config = dict(
    num_hidden_layers=9,
    hidden_size=512,
    n_experts=64,
    experts_per_token=3,
    d_expert=128,
    d_shared_expert=0,
    hidden_act='swiglu',
    moe_layers=[3, 4, 5, 6, 7, 8],
    router_score='softmax',
    normalize_top_k=True,
    routed_scale=1.73,
    balance_loss=0.00241,
    balance_bias=False,
    init_std_router=0.0298,
    lr_router=0.000518,
    num_attention_heads=4,
    num_key_value_heads=2,
    head_dim=128,
    vocab_size=5157,
    norm='rmsnorm',
    norm_place='pre',
    norm_eps=1e-05,
    positions='rope',
    rope_theta=10000.0,
    rope_fraction=1.0,
    qk_norm=True,
    attn_scale=0.0884,
    tie_word_embeddings=False,
    parallel_block=False,
    init='uniform',
    init_std_qkv=0.0198,
    init_std_o=0.0,
    init_std_up=0.0198,
    init_std_down=0.0,
    optimizer='soap_variant',
    learning_rate=0.00278,
    lr_mult_qkv=0.5,
    beta1=0.95,
    beta2=0.95,
    lr_head=0.00609,
    warmup_steps=50,
    schedule='wsd',
    decay_fraction=1.0,
    decay_shape='linear',
    final_lr_fraction=0.0,
    batch_tokens=32768,
    max_seq_len=1024,
    doc_mask=False,
    train_tokens=372000000,
    max_steps=11353,
    dataset='wikipedia_en',
)
Below are experts of layer 5 (counted from 0) of a mixture-of-experts language model. Rows are named router (the router's row for the expert), gate (a neuron's input weights, with its number), up (a neuron's input weights, with its number), down (a neuron's output weights, with its number) and show model dimensions 128-255. Each number is 50 + 15 x the weight over its row's rms, rounded and kept within 0 to 99.
After each expert's rows: a language model's description of what the expert responds to. This comes from a sample of Wikipedia text that the model never trained on.

# expert 58
router:74 48 31 55 56 73 38 62 56 55 53 29 35 87 72 42 29 50 68 42 77 30 54 52 54 65 67 42 68 66 58 66 49 31 82 63 31 50 65 46 49 64 29 63 62 31 35 49 49 45 42 87 86 40 54 36 44 22 53 50 49 54 60 25 56 47 44 68 65 39 40 72 41 33 36 79 56 58 53 37 32 50 23 35 31 43 72 33 63 60 48 44 43 27 77 74 57 29 23 45 28 64 52 46 62 67 39 58 64 55 67 37 52 55 35 45 33 86 38 48 66 60 56 66 77 47 36 24
gate0:70 57 38 43 69 48 15 47 50 55 55 41 30 35 72 57 72 53 25 32 48 60 45 53 34 48 65 64 47 43 63 55 24 28 20 57 69 64 40 77 29 66 45 32 56 45 62 53 83 10 59 34 34 44 76 41 55 35 56 44 49 27 44 41 52 31 47 60 49 18 77 55 39 49 60 46 32 76 57 11 30 55 38 66 54 71 53 79 42 49 34 64 19 35 43 42 72 80 49 47 70 60 25 21 56 69 47 39 55 36 54 36 36 57 59 72 41 57 51 53 29 25 33 46 56 31 29 37
up0:56 29 60 55 56 54 75 40 54 51 69 46 53 51 50 38 46 56 30 31 55 48 78 52 60 59 49 22 31 33 43 45 44 87 25 65 43 48 20 68 51 58 52 40 27 50 43 50 25 70 63 22 01 54 54 68 53 21 30 41 42 56 62 27 59 64 73 58 39 50 37 52 63 35 39 60 22 48 61 56 55 59 27 87 82 59 45 48 58 27 55 46 74 35 64 31 32 52 42 43 51 52 42 55 73 36 63 32 54 49 46 67 91 48 67 36 43 35 73 73 33 15 58 48 61 53 49 55
down0:66 42 38 54 13 48 40 66 72 61 44 54 50 67 69 75 66 40 51 56 65 44 87 44 55 48 67 55 54 58 41 61 54 41 50 46 29 47 45 44 25 73 76 58 57 48 49 19 68 63 43 50 48 64 46 54 57 30 40 49 44 31 25 61 52 48 41 31 24 56 46 56 59 62 63 16 36 66 57 26 75 41 40 43 77 66 65 71 38 56 47 40 33 22 31 55 42 34 35 54 31 62 77 54 85 44 46 98 47 43 56 25 46 54 47 56 31 66 54 54 53 29 41 52 28 49 40 46
What it handles: Stem pieces before suffixes like -ed, -ation, -ing: g, ac, res, comp, def, app, as in acknowled-g-ements, em-ig-rated, app-lied.

# expert 3
router:51 33 40 45 51 45 51 66 43 75 40 52 50 30 44 56 23 51 34 38 38 48 53 59 61 48 47 33 53 63 40 26 47 75 69 40 45 30 59 43 32 43 75 72 43 57 63 50 45 47 44 62 41 62 50 26 44 47 59 29 41 63 30 51 23 24 61 41 21 37 43 31 40 80 69 33 33 49 62 40 52 30 53 57 74 76 32 28 32 54 20 80 66 69 72 61 65 77 38 55 61 43 30 75 46 64 45 49 55 36 57 34 31 28 64 55 62 66 48 34 39 58 76 53 49 46 57 14
gate0:60 43 53 30 27 50 50 50 37 45 35 38 55 45 56 65 41 52 73 47 14 72 32 45 61 76 40 55 43 85 37 58 41 59 18 31 55 26 47 69 41 30 78 41 19 55 31 43 13 48 41 59 60 61 66 55 38 68 19 46 56 57 57 72 59 58 78 71 53 48 73 54 48 57 29 46 85 58 44 60 55 81 53 69 60 66 34 29 52 34 53 37 54 50 60 59 52 45 53 42 33 32 59 57 45 53 63 54 34 68 71 25 32 66 39 74 43 55 55 43 47 58 62 49 49 39 60 47
up0:56 51 63 63 59 88 53 42 45 24 48 41 38 45 25 27 51 52 48 66 58 58 56 23 38 67 27 28 34 45 43 47 45 52 38 82 36 49 35 30 47 46 55 55 41 06 56 55 71 35 52 45 35 63 49 44 62 29 51 46 41 59 48 64 56 53 38 32 14 43 39 49 60 21 78 75 37 55 36 34 24 59 64 42 71 47 54 82 43 59 88 52 53 32 36 47 49 44 71 50 40 79 47 60 45 64 48 61 69 40 47 74 43 48 51 55 61 63 37 70 41 52 79 50 27 50 54 58
down0:27 31 35 38 75 59 67 48 11 44 44 79 41 72 35 71 34 64 01 53 57 34 67 31 60 36 57 42 41 24 36 27 53 37 30 64 57 59 52 37 37 60 51 58 60 57 38 23 62 62 72 45 34 75 66 37 42 50 41 65 55 64 60 43 42 66 40 35 35 59 47 29 55 36 54 73 45 86 36 55 33 56 40 39 40 50 27 49 40 58 46 67 54 64 52 43 42 49 47 38 49 41 51 52 54 54 84 33 29 62 63 43 33 35 46 34 44 76 54 48 46 61 75 54 37 79 54 52
What it handles: Prepositions and determiners opening a phrase, especially on before release or death dates, plus the, a, first, one, each, next.

# expert 42
router:45 46 54 39 70 75 51 70 71 67 46 43 48 41 44 46 46 17 57 26 46 33 59 54 76 61 39 49 59 64 67 31 65 59 56 55 64 46 47 54 52 42 40 64 50 61 42 38 48 60 50 54 28 69 42 59 18 23 43 56 51 32 47 69 23 62 67 44 51 83 55 55 33 29 40 47 48 50 68 32 53 47 18 45 68 61 63 42 20 35 22 52 58 66 64 44 49 36 63 53 39 32 62 37 49 68 08 52 54 70 42 28 42 55 63 58 25 28 58 47 61 84 25 67 12 48 43 39
gate0:31 53 59 54 56 37 61 28 57 08 73 58 87 50 45 33 56 75 64 48 56 48 40 41 63 24 56 46 73 52 53 61 52 67 41 56 47 79 54 46 46 33 29 54 61 50 25 69 13 40 24 41 55 76 77 81 50 74 42 37 68 37 67 63 54 55 53 47 58 61 62 59 41 06 40 41 48 62 64 55 48 52 93 38 25 32 53 47 50 46 63 31 54 37 61 80 50 32 58 36 49 67 06 26 62 44 41 50 71 34 35 63 62 58 41 60 16 90 37 47 54 41 42 61 50 47 51 47
up0:55 60 36 60 73 65 52 33 82 36 32 40 53 34 37 63 20 59 53 55 37 49 51 32 66 50 35 45 40 53 44 45 64 37 20 78 61 35 57 59 60 45 69 53 67 53 42 57 70 46 63 70 35 58 30 61 61 75 62 47 56 42 49 73 32 51 67 70 55 77 66 31 67 36 25 46 62 67 22 47 36 60 50 41 25 14 55 40 45 72 46 32 47 29 46 70 50 23 66 50 76 48 35 29 41 60 51 52 60 58 37 49 43 58 34 48 38 43 54 67 66 38 67 31 51 29 56 36
down0:64 30 27 44 53 49 31 22 46 51 35 38 42 42 35 70 36 54 47 54 52 00 53 42 65 41 59 53 42 40 54 58 78 54 54 58 64 64 58 44 59 30 34 64 33 55 33 29 75 19 32 35 31 75 21 46 38 39 57 58 61 61 41 58 24 07 56 50 50 58 53 57 22 36 62 69 43 51 70 44 36 33 41 34 19 47 19 64 48 42 35 44 39 67 46 22 42 28 38 41 42 52 59 52 68 31 45 62 52 37 66 61 50 57 38 60 48 37 59 38 57 45 50 64 52 25 27 41
What it handles: Prepositions after verbs, such as by, to, as, after, with, and adverb endings such as -ically, -ely, -ively.

# expert 52
router:53 49 35 29 60 53 27 56 50 60 56 28 44 77 61 23 28 65 42 33 82 47 69 46 35 32 38 65 76 45 53 51 21 31 39 66 17 51 52 52 67 52 64 48 41 57 57 12 24 63 43 48 65 47 62 57 33 68 70 57 22 18 63 58 37 35 80 52 54 54 47 89 60 40 37 64 66 54 62 54 43 48 47 28 32 80 44 60 38 37 68 45 47 64 53 37 36 62 39 31 21 32 34 58 55 62 65 49 23 77 69 72 57 53 58 72 49 40 59 64 61 39 82 47 38 69 43 21
gate0:33 35 33 53 34 60 56 54 32 46 41 26 56 39 21 61 35 53 77 72 51 34 53 20 44 47 65 24 33 36 58 46 35 77 57 49 54 37 64 13 60 56 57 58 45 50 54 37 38 40 25 53 26 50 34 45 71 58 56 53 43 29 33 30 45 62 47 57 50 36 37 42 54 47 50 48 56 48 37 38 58 53 56 48 32 62 68 47 41 44 45 63 56 49 36 66 34 68 34 30 28 46 46 55 44 60 80 52 47 66 25 74 61 50 40 68 62 47 51 53 39 79 49 77 49 22 46 39
up0:32 37 68 65 70 35 48 71 44 53 31 49 30 57 44 70 54 44 30 61 51 51 27 43 63 48 89 50 52 62 39 41 14 19 63 42 43 88 31 54 82 50 44 59 57 23 49 37 64 37 73 34 73 58 54 40 43 69 36 55 42 68 51 60 25 28 79 60 54 49 30 51 54 55 77 51 71 44 32 39 35 31 45 51 34 56 45 60 36 79 61 30 58 31 54 45 40 32 85 74 75 52 52 60 54 22 33 67 53 39 57 57 46 65 44 46 68 61 62 67 13 50 55 55 44 65 54 47
down0:39 33 54 48 73 28 60 41 67 58 35 47 54 46 58 56 65 50 44 36 45 48 69 27 42 41 39 40 54 53 37 37 31 32 61 58 68 54 45 46 60 54 62 38 54 59 60 49 46 47 32 41 70 63 64 45 32 26 29 13 43 31 40 46 58 46 57 42 42 45 35 62 75 46 35 48 57 48 68 64 52 55 38 43 44 40 62 45 55 61 27 51 44 56 50 16 27 25 61 54 33 51 57 44 43 55 56 50 68 25 43 68 32 31 58 60 64 35 60 39 40 45 69 28 51 37 49 43
What it handles: Early word pieces of verbs and function words, such as f, ri, acc-om-plished, According, due, ref, contin, sugg.

# expert 26
router:61 59 52 61 72 49 33 45 29 43 37 56 54 29 60 52 51 57 45 45 55 42 73 68 62 54 59 31 66 38 45 54 69 44 62 41 36 23 44 79 40 30 42 67 61 34 27 62 72 60 34 37 43 65 57 60 46 25 71 73 54 17 56 38 61 57 58 42 33 84 21 36 17 66 52 40 48 62 70 25 55 64 30 63 50 39 36 46 41 49 24 67 43 35 46 48 43 34 68 50 47 52 28 47 67 63 40 40 32 48 75 45 72 53 45 30 44 54 33 65 09 39 29 48 40 58 21 65
gate0:68 55 51 32 43 31 67 34 25 47 58 94 55 66 60 21 99 52 64 70 85 27 23 47 43 46 49 52 52 55 47 62 53 48 34 33 26 23 46 44 46 48 60 52 44 63 51 60 43 45 44 36 47 64 30 74 46 50 30 46 66 50 53 49 52 34 26 66 18 56 44 38 35 39 42 29 58 65 49 57 57 35 39 51 36 30 76 70 65 11 31 40 23 44 70 54 39 43 37 51 35 56 37 33 58 53 13 51 47 72 53 18 68 35 68 46 22 58 50 36 35 51 53 64 46 66 54 44
up0:50 52 34 55 59 56 49 46 90 45 30 54 45 50 46 62 66 61 50 42 30 52 77 41 74 51 49 40 32 38 49 62 20 49 56 75 41 37 24 32 60 64 42 45 51 36 54 69 59 49 54 44 89 44 39 53 55 80 59 66 57 51 35 23 36 53 70 40 55 52 47 42 55 34 71 54 28 58 35 49 42 65 26 85 73 51 37 17 49 42 59 32 54 28 50 35 41 38 47 17 53 50 60 73 62 38 63 47 34 52 46 43 64 91 36 70 42 42 39 68 73 59 50 50 60 59 71 53
down0:71 33 18 33 44 38 47 44 36 39 51 54 18 78 58 56 55 52 41 65 49 82 43 39 44 33 60 62 21 37 38 60 50 33 44 65 60 70 83 50 44 59 51 49 43 80 61 89 71 39 69 59 40 70 48 36 29 85 63 40 43 57 30 55 53 75 58 72 34 49 54 48 52 37 32 50 34 45 56 01 60 53 42 79 42 80 48 71 47 64 54 70 32 65 42 64 52 48 55 47 22 28 48 58 67 56 62 48 87 33 57 75 92 65 54 69 29 39 34 50 56 44 64 64 57 51 35 30
What it handles: Clause and list connectors such as commas, and, but, while, when, semicolons and closing "),", separating items or clauses in running prose.

# expert 4
router:44 63 36 43 50 69 69 27 62 37 50 37 36 70 57 80 71 49 46 49 40 30 31 20 34 51 48 50 29 40 78 33 16 30 50 55 49 37 30 53 60 73 53 61 78 46 30 77 61 27 63 43 49 33 58 46 56 50 54 38 31 70 47 43 25 34 54 31 62 60 70 52 53 37 21 62 74 37 69 84 50 69 75 62 34 56 45 44 22 55 79 51 60 47 61 60 62 50 18 41 27 42 45 13 42 32 53 64 30 66 55 40 63 22 36 48 66 54 30 40 57 36 63 53 62 71 26 62
gate0:49 56 54 55 39 53 37 62 55 23 31 67 55 41 40 50 56 19 69 69 27 59 62 35 27 57 64 53 61 59 21 37 42 58 53 71 45 57 71 54 61 32 22 51 60 50 49 74 62 42 48 30 42 43 27 30 40 56 70 35 60 72 39 45 43 64 64 50 37 58 40 67 90 73 57 33 53 63 61 79 66 57 67 55 57 51 63 58 48 58 65 59 56 52 48 50 36 41 51 41 30 62 76 47 45 75 53 27 70 67 46 21 39 68 68 24 43 72 11 54 56 59 70 57 45 42 18 28
up0:53 45 66 40 37 44 52 43 58 35 38 67 40 75 69 49 72 52 68 65 42 58 47 31 71 42 49 64 80 37 37 72 55 39 59 51 75 46 55 22 59 48 51 61 48 69 63 70 60 44 28 55 57 47 62 50 48 73 51 42 29 58 38 48 68 46 50 68 46 36 50 40 50 49 64 47 45 35 56 53 63 65 39 59 49 37 77 42 40 75 44 51 45 45 34 67 74 45 38 33 39 40 63 57 67 59 55 17 47 73 48 41 44 96 37 37 45 33 48 55 35 56 58 30 33 39 35 32
down0:52 25 25 35 45 52 61 48 49 50 49 63 23 45 59 50 63 69 44 58 44 24 48 36 53 47 45 38 58 35 25 29 42 57 84 00 45 50 54 35 41 44 75 40 42 47 48 60 59 44 66 67 62 28 61 64 36 41 53 42 64 65 59 54 37 54 37 51 68 22 56 46 40 68 50 59 22 33 62 58 23 43 47 63 64 47 38 65 49 40 48 28 57 55 68 51 43 19 71 21 44 24 58 58 67 49 51 30 54 50 67 63 27 33 15 55 08 61 36 29 55 41 40 46 63 52 47 41
What it handles: Opening parentheses, brackets, dollar signs, LaTeX subscripts and degree marks, often in tables, before dates, codes or foreign-script names.

# expert 20
router:46 44 36 49 22 54 67 50 57 53 74 73 50 34 65 79 80 45 15 41 48 30 63 37 38 58 49 72 61 52 70 28 39 34 60 46 35 62 51 71 60 51 50 50 44 33 72 37 41 49 46 78 73 55 83 32 68 43 52 69 54 65 39 39 43 47 59 48 28 30 60 54 38 46 36 47 30 58 48 35 55 48 52 31 66 44 30 35 68 49 54 85 85 57 44 19 56 65 16 54 57 61 68 57 31 56 06 56 44 52 53 68 66 40 45 52 63 54 48 64 68 47 10 50 46 69 31 57
gate0:31 17 49 47 48 61 32 15 54 70 48 58 54 40 36 76 68 40 51 19 32 54 26 44 58 37 41 38 24 53 53 43 40 48 76 50 54 10 67 68 83 41 62 50 52 75 56 74 55 55 50 38 45 42 50 56 71 48 26 57 59 67 41 17 65 65 51 41 56 35 57 62 47 32 33 51 44 45 77 41 36 43 36 56 32 41 47 46 64 64 55 58 38 37 24 46 44 90 72 58 72 69 56 45 43 49 65 51 51 27 40 74 72 20 57 35 58 61 54 44 66 66 31 68 25 30 73 73
up0:65 28 57 43 51 41 68 63 30 61 63 28 72 39 65 46 74 43 54 50 69 54 65 40 50 56 47 29 59 51 68 48 28 17 54 57 32 56 57 51 58 43 52 44 44 48 41 68 62 30 40 64 57 47 46 34 21 62 34 45 79 23 45 27 60 62 46 74 52 35 52 42 39 54 52 45 62 57 40 45 67 52 35 48 64 44 77 61 40 42 67 53 36 61 47 56 28 47 28 78 60 42 48 50 49 67 45 51 62 48 70 22 44 75 44 65 26 56 32 42 37 45 63 30 65 35 57 37
down0:55 40 77 63 46 66 61 38 33 36 62 32 52 75 24 45 73 51 35 58 27 38 48 54 89 48 68 37 41 46 56 42 49 54 59 52 69 71 42 35 25 45 38 51 44 38 64 61 54 52 48 49 34 31 35 51 24 35 76 73 62 44 35 60 32 75 35 36 71 51 41 60 65 32 42 79 43 27 54 26 41 57 65 37 46 51 66 36 45 43 65 70 64 58 51 40 43 29 60 35 58 46 48 60 33 56 23 77 58 47 60 16 64 71 16 53 57 56 47 61 84 57 52 42 23 45 44 34
What it handles: Past and participle endings (-ed, -ated, -id) plus function words to, for, would, did, could in biographical and historical narrative.

# expert 27
router:38 46 35 40 34 57 49 57 62 73 35 61 37 37 35 60 19 57 24 40 82 41 49 54 55 61 48 29 37 65 32 52 62 30 49 71 69 64 61 49 34 49 57 49 34 36 89 59 61 70 33 38 46 42 82 39 44 46 35 65 52 57 57 58 59 32 48 46 68 66 46 71 41 21 48 42 66 35 55 56 45 46 59 61 63 28 46 54 36 37 70 54 71 61 18 60 36 48 62 22 62 39 68 38 65 49 49 75 77 44 57 43 33 63 62 34 66 37 58 49 53 73 32 72 42 42 50 20
gate0:27 48 42 36 82 58 45 29 56 71 44 41 59 59 38 67 67 49 60 32 99 57 50 70 35 37 64 67 50 63 33 53 42 47 35 53 51 33 51 55 57 73 51 42 52 62 52 52 46 35 54 40 53 59 33 28 44 56 28 46 59 70 41 18 57 69 52 79 53 16 27 50 30 32 51 69 70 21 81 68 17 19 64 57 51 16 66 40 37 52 67 63 56 66 60 58 52 49 34 32 33 34 26 36 58 26 32 41 64 53 31 55 51 46 56 38 39 38 38 42 40 50 51 54 49 38 40 23
up0:51 51 83 44 69 53 49 48 45 42 46 29 76 40 25 42 32 65 22 18 52 38 40 33 52 50 26 56 45 59 17 57 45 51 55 34 52 49 66 54 43 58 62 14 51 25 67 47 42 75 25 54 45 23 63 10 46 45 30 33 54 59 30 54 56 49 37 37 41 61 34 41 45 60 43 26 88 50 41 47 83 30 46 72 50 51 37 31 34 31 44 72 31 44 42 21 49 42 41 40 70 42 74 78 12 68 34 53 40 74 50 48 29 61 66 37 42 50 53 36 56 70 37 28 49 72 69 37
down0:33 53 46 46 38 30 34 45 54 65 47 49 66 33 50 42 61 36 43 59 44 31 57 53 65 36 49 66 31 86 51 46 38 63 65 28 52 62 44 64 32 33 74 57 39 43 31 44 63 55 59 25 74 67 20 38 50 80 57 43 50 40 70 35 50 48 62 43 64 31 34 70 78 66 08 56 47 41 73 50 52 64 47 70 44 62 59 58 37 68 60 67 56 18 56 62 52 48 80 40 48 45 37 63 65 82 67 59 53 40 72 54 47 29 62 57 73 21 32 35 27 80 52 81 55 53 66 48
What it handles: The and ordinals like second, third, fourth before season, round or place in sports text, plus the ur in Saturday.

# expert 24
router:34 61 70 30 47 49 37 41 46 50 37 59 66 29 23 36 51 33 26 31 72 57 66 85 44 74 43 61 56 55 57 41 67 37 62 40 39 70 68 33 55 80 76 58 68 77 37 38 67 47 45 41 39 45 53 37 56 58 32 58 28 47 50 61 61 49 38 59 34 83 83 56 65 61 61 60 48 88 43 57 91 39 20 36 51 78 26 05 37 62 37 36 41 48 66 60 37 64 71 38 59 71 43 57 42 34 70 66 43 53 51 76 68 39 29 63 15 42 67 62 60 38 63 37 74 44 55 51
gate0:39 62 57 57 41 55 54 37 42 76 65 84 56 56 58 18 60 29 35 61 49 77 39 40 21 04 43 49 79 32 64 48 82 35 58 62 45 75 60 49 48 44 46 45 63 48 69 15 51 22 38 52 62 57 56 52 64 33 50 53 51 49 53 58 71 54 54 32 49 54 58 65 43 29 54 47 54 56 49 50 37 60 51 32 58 66 38 36 42 55 40 50 61 47 02 56 59 12 59 58 66 44 51 49 30 28 44 36 56 70 71 60 58 65 64 53 49 54 44 36 40 64 66 58 56 58 50 51
up0:50 30 35 43 46 76 47 60 42 38 51 40 55 52 38 63 65 75 64 55 26 53 58 15 50 51 26 53 69 46 47 22 34 45 49 67 69 40 68 35 26 35 65 48 49 79 50 42 44 66 55 51 42 64 49 66 30 67 64 67 45 55 59 26 52 39 41 71 43 31 46 44 31 69 68 45 74 70 66 41 46 62 50 64 67 21 41 54 35 64 42 39 56 47 44 28 52 76 57 84 45 56 55 65 51 27 41 40 53 48 22 44 54 40 68 55 34 43 28 81 54 42 48 45 49 50 52 68
down0:28 75 26 51 41 42 46 26 59 28 32 34 55 35 12 43 61 90 51 43 47 44 55 46 56 47 61 47 43 69 52 41 74 62 53 57 57 43 99 58 37 57 69 72 46 41 34 44 47 42 52 29 34 50 58 50 48 59 52 48 47 51 55 45 48 53 19 71 56 90 40 60 43 14 50 46 47 31 44 44 60 26 46 39 60 57 47 45 38 49 55 56 52 45 66 55 58 33 70 56 61 66 59 42 32 55 54 54 52 31 47 48 33 62 56 46 56 13 54 68 53 68 51 44 48 60 51 64
What it handles: Articles, possessives and subject pronouns, often after prepositions, such as the, a, his, its, their, he, it.

# expert 35
router:80 56 54 60 68 46 57 61 35 60 59 47 30 39 47 56 86 54 70 58 63 50 36 50 35 34 49 21 27 45 55 63 40 44 33 38 54 36 53 63 20 60 43 48 76 36 71 74 53 48 37 76 27 41 49 34 49 65 35 40 53 53 20 53 59 63 50 53 47 47 43 55 73 51 38 43 85 20 52 49 74 31 49 54 42 54 54 48 42 28 82 34 51 75 53 60 76 68 38 32 87 47 50 44 50 54 74 45 52 44 52 44 38 44 44 41 43 32 45 57 58 41 41 62 55 28 40 43
gate0:67 61 56 57 71 20 64 72 36 39 46 53 83 20 61 34 61 83 47 40 20 35 82 34 46 64 55 43 49 31 38 71 75 47 33 62 68 27 60 23 32 35 57 67 61 37 52 48 45 61 48 43 60 53 54 39 35 65 37 53 73 08 52 32 30 68 45 57 45 33 87 36 70 63 47 39 36 28 47 64 51 57 30 50 34 47 32 52 54 40 58 57 53 76 21 33 56 26 56 62 41 62 48 38 70 62 64 29 44 37 56 36 44 47 33 56 71 48 86 65 58 37 62 47 39 44 35 37
up0:52 57 38 34 40 44 19 49 30 58 36 59 52 17 66 65 53 23 42 65 40 46 68 43 57 80 61 48 18 32 56 72 60 54 59 48 54 39 65 51 64 29 67 36 79 54 62 43 58 36 30 57 41 61 71 65 73 52 45 54 57 27 62 37 28 30 39 40 54 57 55 52 39 57 60 55 51 66 32 48 51 74 69 65 48 66 66 41 38 67 48 24 38 58 66 45 54 30 63 52 27 29 49 52 26 41 76 60 74 46 41 48 84 60 59 67 53 57 68 42 48 25 63 25 57 37 32 60
down0:87 51 44 57 51 33 62 17 56 11 43 60 37 69 21 36 39 27 48 50 56 66 51 54 81 65 63 00 34 46 54 51 45 68 33 46 72 37 43 48 28 31 45 55 50 48 38 56 32 52 73 52 74 33 22 42 59 73 52 72 64 22 44 67 55 29 57 63 34 45 48 66 76 63 48 55 68 82 57 43 46 58 78 32 55 33 65 50 60 17 59 49 25 65 64 58 45 30 70 59 83 86 41 82 54 41 52 56 46 73 52 32 49 39 44 54 61 55 25 28 45 04 44 57 70 56 66 52
What it handles: Single capital letters or short capitals opening names and country codes in sports tables and lists, such as B, R, K, Ch.

# expert 51
router:55 62 33 57 50 48 24 54 54 57 54 50 50 80 44 43 53 59 79 49 24 35 79 38 51 26 45 12 63 44 77 42 53 65 35 23 41 35 21 65 70 46 37 47 17 44 41 45 76 17 51 84 29 64 33 60 45 35 24 64 65 66 39 55 68 26 45 36 47 34 59 47 61 49 36 42 57 49 30 41 71 50 49 62 46 49 53 52 65 35 43 41 61 51 53 36 54 74 59 52 60 17 72 66 48 47 44 50 73 52 65 27 39 65 55 70 68 56 49 71 46 33 42 54 64 29 59 53
gate0:49 44 35 76 20 45 78 26 53 56 74 71 36 50 33 58 39 67 46 32 50 55 60 50 44 34 62 51 52 26 54 57 44 60 71 38 36 36 41 53 44 63 31 46 44 36 65 41 80 46 29 44 42 42 46 46 37 56 48 71 54 47 51 55 46 68 76 41 54 40 22 51 23 42 54 40 45 51 39 78 42 44 67 51 73 39 55 43 52 43 58 60 30 18 65 44 46 76 18 55 59 43 53 51 82 48 39 37 43 56 53 49 43 50 69 39 58 52 26 59 90 50 63 59 66 39 80 39
up0:54 50 79 45 19 49 39 60 54 29 53 53 61 43 33 78 36 67 44 54 61 41 49 61 25 35 56 36 39 65 68 10 51 49 52 57 64 63 44 53 66 55 39 55 63 77 41 39 52 24 55 49 31 58 24 35 41 53 42 51 70 39 43 24 39 78 74 67 40 77 64 45 49 51 58 36 58 37 49 67 46 57 66 29 25 19 46 66 62 60 63 42 57 49 44 57 24 72 42 59 59 56 51 38 34 56 38 46 60 68 60 60 59 26 48 99 31 38 36 48 52 52 78 27 35 39 50 32
down0:36 51 56 48 46 47 70 31 59 64 29 31 39 78 54 46 41 64 39 47 66 57 52 59 43 51 56 72 36 54 59 58 59 30 69 77 45 38 31 30 64 31 38 47 56 58 52 47 51 34 56 50 40 39 46 52 49 44 32 05 45 43 48 57 53 51 53 33 57 64 75 28 49 10 34 50 23 74 59 47 60 48 64 51 54 38 63 34 50 53 61 33 49 60 61 69 43 58 43 88 46 40 69 62 49 11 71 27 36 49 37 60 24 45 76 47 54 73 61 39 45 29 31 63 52 29 46 58
What it handles: Nationality and descriptive adjectives like British, French, main, high, plus colons after may refer to or language labels.

# expert 63
router:35 66 62 44 50 46 41 40 44 49 74 42 31 76 76 40 47 59 35 67 93 42 51 64 37 49 71 51 75 53 52 61 34 37 51 35 66 40 62 51 10 72 49 51 15 42 35 79 45 51 36 65 39 81 66 48 70 21 63 51 52 62 36 33 30 50 41 45 59 47 34 50 56 47 65 41 66 10 38 65 70 60 62 59 61 58 40 40 37 60 31 46 43 52 39 41 39 53 32 50 60 42 37 43 64 40 78 63 43 68 55 57 43 41 41 51 33 54 72 73 78 50 42 58 50 70 26 41
gate0:19 63 34 16 37 48 71 30 35 86 53 48 71 35 90 38 49 73 47 58 65 55 46 49 40 56 42 69 40 61 57 46 54 21 17 51 26 46 22 37 40 57 73 42 72 56 47 46 47 51 54 35 44 38 48 88 42 58 26 56 56 45 50 54 36 53 62 54 29 36 36 35 50 61 37 42 53 42 48 49 36 64 33 43 78 74 55 03 32 61 51 54 48 53 34 65 41 29 26 44 21 36 46 48 30 74 51 53 63 57 33 49 59 41 37 64 44 67 69 50 67 64 73 25 67 62 38 70
up0:43 51 18 67 56 65 61 49 30 53 51 31 65 64 25 66 60 81 81 50 54 44 31 51 36 50 43 54 48 43 66 35 25 74 35 62 30 49 67 36 56 58 40 51 42 53 35 52 20 34 76 71 44 54 57 43 44 32 48 45 38 47 38 37 52 65 80 50 35 42 43 56 36 52 35 72 33 84 33 59 57 26 67 38 37 68 32 71 43 46 36 48 39 56 57 32 26 64 50 54 45 62 47 58 48 44 41 67 40 53 82 70 76 50 44 38 66 42 62 43 85 55 34 63 54 40 75 52
down0:45 23 57 62 45 62 32 40 32 51 56 56 63 65 48 71 57 64 42 36 54 57 51 62 47 48 64 58 46 58 50 78 37 42 46 35 44 66 77 60 47 66 48 50 75 66 58 10 36 28 42 45 31 56 64 31 37 42 56 64 44 59 76 42 51 65 59 68 39 38 44 20 38 47 39 73 64 43 37 50 50 38 45 62 45 50 49 58 51 24 32 40 36 40 27 50 48 40 48 52 39 23 72 59 59 67 42 67 31 54 48 23 78 44 60 46 43 86 66 49 88 57 32 60 40 67 35 37
What it handles: Middle pieces of foreign names and long words, often Indian or Spanish surnames, such as Sriv-ast-ava, Alm-end-ralejo, Marath-i.

# expert 6
router:47 63 73 31 46 47 22 53 78 69 61 53 43 48 27 31 51 37 30 35 64 31 40 36 81 44 47 53 29 25 46 67 56 41 49 44 50 25 54 64 69 51 61 38 42 32 68 60 65 26 36 39 59 46 33 81 45 80 45 69 49 33 71 43 50 71 41 71 45 73 67 67 38 36 30 39 38 43 50 61 55 45 48 42 57 29 60 46 55 42 76 19 45 31 48 63 42 23 51 47 28 52 53 79 26 54 56 51 70 37 61 70 63 58 67 54 71 60 48 74 31 66 51 83 38 47 44 60
gate0:56 58 89 71 34 52 51 28 27 59 50 70 54 77 51 30 17 88 58 39 53 55 47 34 35 41 46 42 45 43 33 52 58 50 63 52 44 42 62 68 27 53 74 26 40 49 42 41 74 31 77 54 43 47 60 38 43 62 34 56 57 62 48 66 38 65 62 33 55 35 54 41 53 66 68 38 65 70 51 52 36 54 68 56 45 49 48 36 60 28 55 24 46 54 27 42 55 54 50 37 40 71 62 47 65 40 48 43 43 42 56 57 30 52 41 56 55 53 71 63 44 62 29 82 47 38 48 52
up0:57 73 63 61 69 66 55 48 51 23 53 12 36 48 49 60 47 54 45 77 43 46 49 67 66 44 53 63 37 56 42 45 62 48 26 59 73 51 55 64 77 61 42 82 45 72 46 55 25 69 54 52 66 46 73 45 55 87 75 61 31 30 27 70 83 41 32 56 35 51 54 46 59 42 58 79 45 19 57 68 32 28 30 64 53 75 15 52 83 65 60 36 54 66 45 57 61 26 31 65 52 46 48 62 52 50 74 35 42 25 56 48 40 56 49 49 35 27 34 63 33 33 58 13 38 54 37 46
down0:79 45 62 69 46 40 48 42 42 37 40 44 37 80 46 40 64 44 60 32 61 72 37 40 42 71 48 40 46 54 55 48 40 55 56 32 86 69 39 50 76 46 45 71 75 49 38 56 40 62 75 52 59 56 39 28 55 52 40 45 77 38 72 65 43 50 51 50 15 55 60 58 36 61 60 44 79 60 23 55 29 52 38 44 64 23 82 38 51 60 32 38 41 55 55 54 83 58 51 51 21 45 54 34 64 55 44 72 14 48 46 54 62 66 39 31 47 50 50 51 69 57 62 57 47 61 68 37
What it handles: The article the/The after prepositions, and hyphens or en dashes joining compounds and ranges, such as modern-day, Montreal–Toronto, late-1990s.